config.yaml
n_layer: 12
d_model: 256
n_experts: 128
experts_per_token: 8
d_expert: 32
d_shared_expert: 0
activation: "swiglu"
moe_layers: [0, 2, 4, 6, 8, 10]
router_score: "softmax"
normalize_top_k: true
routed_scale: 2.83
balance_loss: 0.00256
balance_bias: false
router_bias: true
init_std_router: 0.00817
lr_router: 0.00084
vocab_size: 27942
norm: "rmsnorm"
norm_eps: 1e-05
tie_embeddings: false
optimizer: "soap_variant"
lr: 0.00423
beta1: 0.95
beta2: 0.99
grad_clip: 0.5
batch_tokens: 65536
seq_len: 256
train_tokens: 369900000
steps: 5645
dataset: "wikipedia_en"
Below are experts of layer 6 (counted from 0) of a mixture-of-experts language model. Rows are named router (the router's row for the expert), gate (a neuron's input weights, with its number), up (a neuron's input weights, with its number) and show model dimensions 0-255. Each number is 200 + 30 x the weight over its row's rms, rounded and kept within 0 to 999.
Before each expert's rows: "gets" lists some tokens that make up at least twice as much of what it gets as of all text. This comes from a sample of Wikipedia text that the model never trained on. Tokens count by the router's weight.

# expert 60
gets: " as", ",", ")", " that", " which", "."
router,185,173,216,224,218,204,164,187,210,234,209,134,263,233,222,158,221,200,185,213,199,161,235,226,211,216,207,216,182,213,182,173,173,230,173,265,185,159,189,237,202,242,140,193,222,244,181,227,212,221,233,224,174,220,210,186,199,248,164,183,261,199,191,215,193,211,188,156,196,140,172,145,198,149,209,226,195,200,167,174,174,204,217,251,232,194,209,184,192,225,200,240,208,149,220,249,214,261,182,252,228,213,196,181,249,236,192,221,274,220,203,211,178,205,166,237,169,244,238,188,202,236,254,195,179,234,237,186,201,130,212,238,156,172,214,220,146,211,212,153,164,218,218,216,117,232,200,189,236,194,237,177,207,197,222,164,169,166,177,191,174,182,183,178,200,157,221,229,196,162,204,171,250,140,234,208,139,189,221,229,214,201,235,204,228,228,220,176,222,168,149,213,153,201,196,160,204,197,206,161,151,181,214,153,196,123,165,208,200,200,156,197,180,240,208,197,159,166,187,173,211,177,193,208,210,177,227,181,179,179,203,170,216,218,233,150,183,173,177,180,199,249,197,191,163,220,215,154,238,181,126,142,201,209,174,225
gate0,127,217,149,195,187,227,181,192,184,152,220,196,191,225,243,193,223,254,168,153,159,223,236,247,228,198,226,173,201,225,202,171,185,220,142,181,145,224,233,123,190,211,182,196,171,199,202,207,229,133,201,189,181,235,222,178,179,207,244,172,184,198,229,198,214,190,200,166,212,220,202,210,174,207,181,220,184,150,174,147,158,192,175,160,223,240,185,231,258,203,173,176,164,177,205,213,216,210,244,237,198,156,197,241,228,224,201,184,163,147,223,200,189,163,207,232,178,211,247,197,259,157,225,194,235,159,201,204,204,189,213,214,200,186,185,167,210,266,112,125,196,174,225,158,146,208,143,172,195,164,183,240,199,213,194,190,243,175,216,207,164,231,221,192,204,214,148,190,148,179,211,165,163,226,224,216,173,158,161,250,227,213,159,233,171,176,201,242,163,281,219,212,193,215,200,227,200,231,213,255,198,247,166,246,211,185,206,151,141,201,223,223,190,197,189,189,211,172,191,236,221,201,250,176,180,210,191,193,176,180,206,223,190,192,153,169,204,152,189,223,161,208,161,169,174,240,211,168,204,157,205,160,234,221,166,160
up0,198,180,178,177,239,174,163,246,185,190,223,185,297,192,193,245,205,214,184,208,189,181,208,172,187,191,233,189,214,220,213,192,215,174,190,212,151,289,193,183,215,206,191,220,145,193,196,205,176,197,247,150,176,185,229,194,206,176,232,194,205,210,217,190,229,190,220,201,197,224,221,207,212,224,179,200,197,175,170,191,200,247,250,276,205,218,194,195,203,252,183,179,206,222,194,197,198,236,296,216,140,197,231,227,276,240,155,203,195,177,178,257,226,175,197,205,208,181,242,182,202,167,244,162,197,172,184,185,232,243,192,228,181,213,218,202,231,230,229,149,233,169,256,192,202,212,207,200,216,233,193,233,202,184,146,217,219,185,226,206,221,214,176,150,193,183,189,144,159,237,207,230,115,226,182,193,185,158,203,192,192,147,170,192,220,189,223,238,171,257,191,213,207,250,237,223,237,249,162,218,158,161,167,173,191,218,242,215,241,202,211,216,173,201,195,201,144,177,241,227,196,203,203,139,137,191,197,168,211,235,231,215,211,199,154,205,215,204,172,176,235,224,111,207,119,216,212,195,168,178,167,238,188,257,163,190

# expert 38
gets: " |", ",", ";", " (", " -", " –"
router,209,167,197,123,234,233,200,151,250,208,235,194,194,207,250,146,203,241,174,217,197,151,179,238,248,226,140,166,195,188,197,167,177,222,220,198,150,248,246,226,232,220,181,210,210,236,240,215,226,215,213,167,223,257,202,210,195,228,149,192,208,214,230,210,233,181,188,165,196,170,182,178,184,204,235,234,175,146,195,185,177,212,215,218,222,217,218,156,214,218,230,216,189,196,250,187,219,244,160,190,240,162,219,165,220,233,237,214,193,227,191,224,165,170,200,232,226,197,241,185,211,206,234,232,167,222,164,165,180,207,233,174,263,176,231,197,183,201,245,204,200,222,214,242,180,203,180,239,228,171,229,246,170,172,225,164,204,162,219,219,164,210,202,225,224,188,225,226,200,167,155,235,189,194,266,231,154,167,233,210,163,201,252,217,221,225,228,154,185,188,179,243,215,159,176,216,234,183,193,197,182,185,211,179,189,180,150,204,199,259,176,264,166,232,173,187,178,164,204,185,230,160,220,236,207,256,253,165,188,151,199,179,174,147,212,220,198,176,176,134,225,208,247,108,159,219,225,168,250,155,195,185,209,172,148,212
gate0,196,208,224,215,221,193,192,230,219,191,210,217,219,218,233,185,214,206,209,117,181,235,221,226,205,211,259,151,194,268,207,219,130,188,187,217,161,231,205,156,167,217,194,193,200,174,209,261,163,198,212,210,181,197,191,150,195,199,280,218,190,186,217,197,166,112,234,221,219,176,146,201,247,231,217,188,200,193,213,178,163,199,197,171,163,189,171,198,243,183,217,219,189,182,218,198,225,251,222,155,149,172,228,208,214,164,214,216,222,194,165,201,163,215,179,206,219,157,260,219,193,168,211,197,227,183,228,170,239,215,249,203,245,190,116,157,202,220,208,229,163,190,186,216,191,179,183,163,166,241,202,228,229,214,203,185,179,186,188,232,208,223,242,252,251,213,188,158,220,252,153,230,240,231,197,223,213,213,181,166,245,232,146,220,181,230,197,176,232,197,203,180,203,191,239,181,214,176,235,223,234,181,209,206,171,213,228,176,128,270,167,177,226,176,240,230,218,167,246,231,197,224,226,198,271,169,211,219,204,180,180,213,214,256,147,186,214,207,169,156,156,207,198,167,200,236,251,177,219,120,227,188,181,156,171,169
up0,199,151,206,186,203,222,195,156,170,222,212,212,241,147,145,260,219,185,193,247,252,194,225,210,247,196,180,217,229,169,136,220,217,177,178,248,204,168,169,224,219,165,192,216,154,173,262,179,184,206,213,197,195,142,154,237,204,225,149,179,216,179,227,219,233,212,225,218,202,240,198,205,219,196,237,242,208,211,190,214,246,234,229,250,200,208,210,202,167,248,195,252,204,219,179,223,139,169,178,253,200,256,132,217,190,211,168,218,190,187,172,189,189,225,193,208,215,223,191,143,194,186,239,200,154,208,212,221,168,222,185,223,145,213,258,221,235,211,209,188,184,181,217,133,245,190,232,203,219,191,182,240,175,210,214,258,196,215,190,173,244,177,181,164,193,162,193,208,220,123,266,234,142,195,266,159,189,183,178,182,223,161,209,216,210,209,250,168,160,234,224,199,181,199,202,162,195,202,165,243,185,187,164,164,186,223,186,288,204,165,204,203,169,225,233,219,120,207,205,195,190,195,158,228,150,179,187,206,172,174,236,208,208,216,223,199,176,214,214,238,216,157,175,199,179,203,225,229,203,254,172,213,238,228,259,228

# expert 108
gets: " |", ",", ")", "\"", " (", ";"
router,187,160,140,159,214,218,170,193,214,193,245,186,238,188,175,170,230,212,150,213,182,194,171,220,234,213,175,248,130,188,181,199,163,201,228,186,202,211,224,231,228,232,175,191,150,231,237,170,205,179,217,256,195,210,203,191,219,228,159,209,192,246,181,221,235,177,186,178,161,172,219,139,206,184,215,247,185,209,171,162,208,212,254,219,210,178,206,166,201,215,232,221,154,186,208,175,216,231,174,233,248,159,229,157,269,272,240,221,197,233,223,209,188,240,222,251,233,228,200,179,186,198,235,212,157,257,162,182,208,130,213,244,250,206,216,236,185,174,222,178,210,214,218,222,153,215,190,227,214,196,243,176,199,192,190,170,195,168,189,225,194,155,212,210,222,172,201,248,203,143,189,213,218,152,244,251,172,169,225,235,184,181,236,216,216,236,224,219,224,155,173,258,193,175,237,205,233,191,139,180,167,178,233,181,204,193,166,237,220,206,197,255,169,226,165,180,188,175,192,177,172,153,193,280,186,196,236,171,167,195,173,179,213,179,169,213,158,176,186,175,210,231,220,186,169,222,264,186,241,156,280,217,160,217,157,180
gate0,175,187,146,219,204,197,196,256,202,186,201,183,178,195,183,262,142,216,177,187,172,256,175,232,194,204,245,203,193,236,265,224,145,211,186,211,202,237,223,144,221,262,199,213,182,195,205,183,231,204,150,234,217,220,198,220,218,209,175,203,204,217,180,201,178,149,182,174,204,194,202,196,219,229,181,228,268,244,216,226,208,218,185,175,197,223,196,157,242,190,203,133,199,171,222,176,158,226,135,160,178,134,193,180,211,245,214,206,207,177,254,183,191,188,147,255,171,155,220,221,207,170,226,195,232,164,158,212,239,185,230,248,186,168,200,236,197,190,113,255,150,250,220,190,183,191,155,160,194,171,217,227,202,181,169,195,184,199,203,205,218,176,261,244,240,183,182,195,228,197,179,214,151,252,208,230,230,209,217,199,216,219,165,239,213,156,215,193,232,201,245,204,182,161,183,219,240,181,227,244,165,225,198,220,220,246,213,177,179,214,236,231,173,184,206,251,216,204,202,187,193,211,258,157,149,201,254,211,199,205,173,309,200,246,150,229,193,215,202,193,187,199,172,190,244,210,196,141,186,156,235,202,235,197,206,189
up0,228,201,153,210,217,228,128,244,229,164,181,215,233,195,212,187,139,260,158,175,195,232,204,210,192,214,260,216,219,204,250,234,216,225,184,183,170,210,194,152,284,270,188,229,175,132,206,186,192,160,207,231,229,211,228,176,237,119,174,211,242,208,253,216,210,168,215,196,213,172,230,211,263,211,180,187,240,218,202,216,208,209,199,233,193,231,207,187,174,211,174,204,172,200,184,204,163,208,214,230,188,212,239,188,236,247,256,219,192,169,191,136,190,194,165,243,218,200,199,191,140,161,213,179,217,182,205,209,232,152,168,212,157,195,172,178,185,146,190,170,192,195,230,187,140,205,202,202,209,166,155,233,194,230,174,213,172,206,165,180,190,164,115,217,239,171,216,204,269,186,190,215,188,197,242,178,182,207,132,169,174,216,174,271,217,192,213,201,206,220,211,224,190,198,154,263,200,252,206,219,171,155,200,232,190,205,196,218,212,144,172,218,174,187,180,234,190,188,217,193,211,246,249,196,204,202,226,199,199,189,183,197,221,224,192,214,182,206,218,225,211,141,156,150,173,181,140,197,144,163,255,203,230,213,234,160

# expert 56
gets: " of", " to", " by", " from", " with", " the"
router,221,207,219,188,242,221,177,171,209,210,233,226,203,198,199,154,229,231,199,233,175,168,186,248,195,211,157,221,165,202,176,179,190,232,220,131,171,218,222,231,239,217,208,229,214,175,221,217,216,242,220,172,167,232,186,198,216,218,150,183,181,219,168,227,204,147,226,224,211,178,145,181,187,143,203,256,159,150,175,191,164,220,215,245,234,287,211,162,183,233,231,211,201,190,200,234,242,226,170,246,226,165,236,177,207,252,232,223,252,203,237,207,194,228,148,188,159,175,151,177,189,206,231,217,143,192,203,158,164,187,220,127,268,171,218,195,196,180,227,210,150,225,202,242,141,227,203,241,251,217,252,255,200,201,222,155,152,194,202,199,191,240,212,129,222,193,206,251,184,159,195,232,210,127,221,205,154,171,207,240,216,143,208,235,210,211,189,213,219,203,206,233,198,172,257,186,250,227,223,210,220,166,257,177,188,162,179,227,224,248,235,220,191,163,203,172,188,174,193,181,238,179,218,169,160,183,245,180,156,158,211,167,176,169,193,185,187,192,163,201,210,176,187,187,177,194,217,190,180,162,199,188,195,190,197,247
gate0,203,189,201,182,228,193,210,227,197,194,172,202,248,170,241,273,209,224,161,167,176,217,170,209,133,252,192,224,207,268,128,181,161,225,193,192,225,181,193,204,242,182,216,160,208,176,231,194,216,199,241,227,193,248,170,175,210,186,181,207,166,193,170,179,179,152,187,221,202,187,204,215,201,143,214,229,199,190,230,181,191,199,170,231,206,239,178,149,226,289,202,195,123,211,215,242,222,192,188,197,144,214,195,234,243,146,214,173,201,177,175,215,209,200,193,224,186,228,222,176,278,222,185,161,222,179,182,199,218,159,223,208,246,160,192,182,204,208,186,175,170,226,195,253,173,194,212,208,217,176,226,170,200,215,195,216,234,244,165,215,246,224,157,155,190,225,161,155,210,209,189,269,162,228,196,210,195,257,247,182,210,231,187,211,189,185,203,200,191,203,180,237,227,194,225,162,241,277,210,221,213,225,244,170,247,213,185,178,163,186,220,167,161,168,203,226,212,214,191,155,189,184,167,180,229,187,199,168,149,187,223,226,220,215,186,173,190,264,199,214,265,275,168,100,212,197,122,190,194,199,178,215,191,238,189,177
up0,201,181,179,160,219,164,205,215,184,213,144,244,259,198,145,237,205,172,236,177,189,147,177,204,185,223,189,186,198,233,130,225,238,191,159,207,178,228,199,225,219,228,202,212,213,172,223,212,193,225,243,253,180,191,230,173,205,164,220,202,239,217,171,155,191,182,227,213,264,191,187,173,196,132,215,235,148,231,210,208,225,201,239,251,174,247,140,195,205,275,233,247,187,254,174,205,232,208,218,187,193,200,176,202,224,177,129,167,212,147,153,227,197,209,204,186,166,212,236,209,229,238,206,155,210,118,192,196,200,183,228,245,181,207,225,136,177,202,229,189,224,198,214,207,161,218,198,226,214,194,233,151,178,222,152,227,211,248,163,149,217,176,215,202,158,241,216,179,233,207,215,243,172,204,222,206,189,174,241,136,187,205,206,199,224,188,164,244,204,247,192,217,241,231,188,191,230,285,213,211,188,197,227,230,150,184,187,220,240,205,236,196,197,190,134,228,175,247,209,167,208,231,214,233,176,166,176,169,216,189,228,186,230,183,196,195,249,235,168,253,236,142,154,194,190,213,175,216,224,226,227,222,206,239,185,185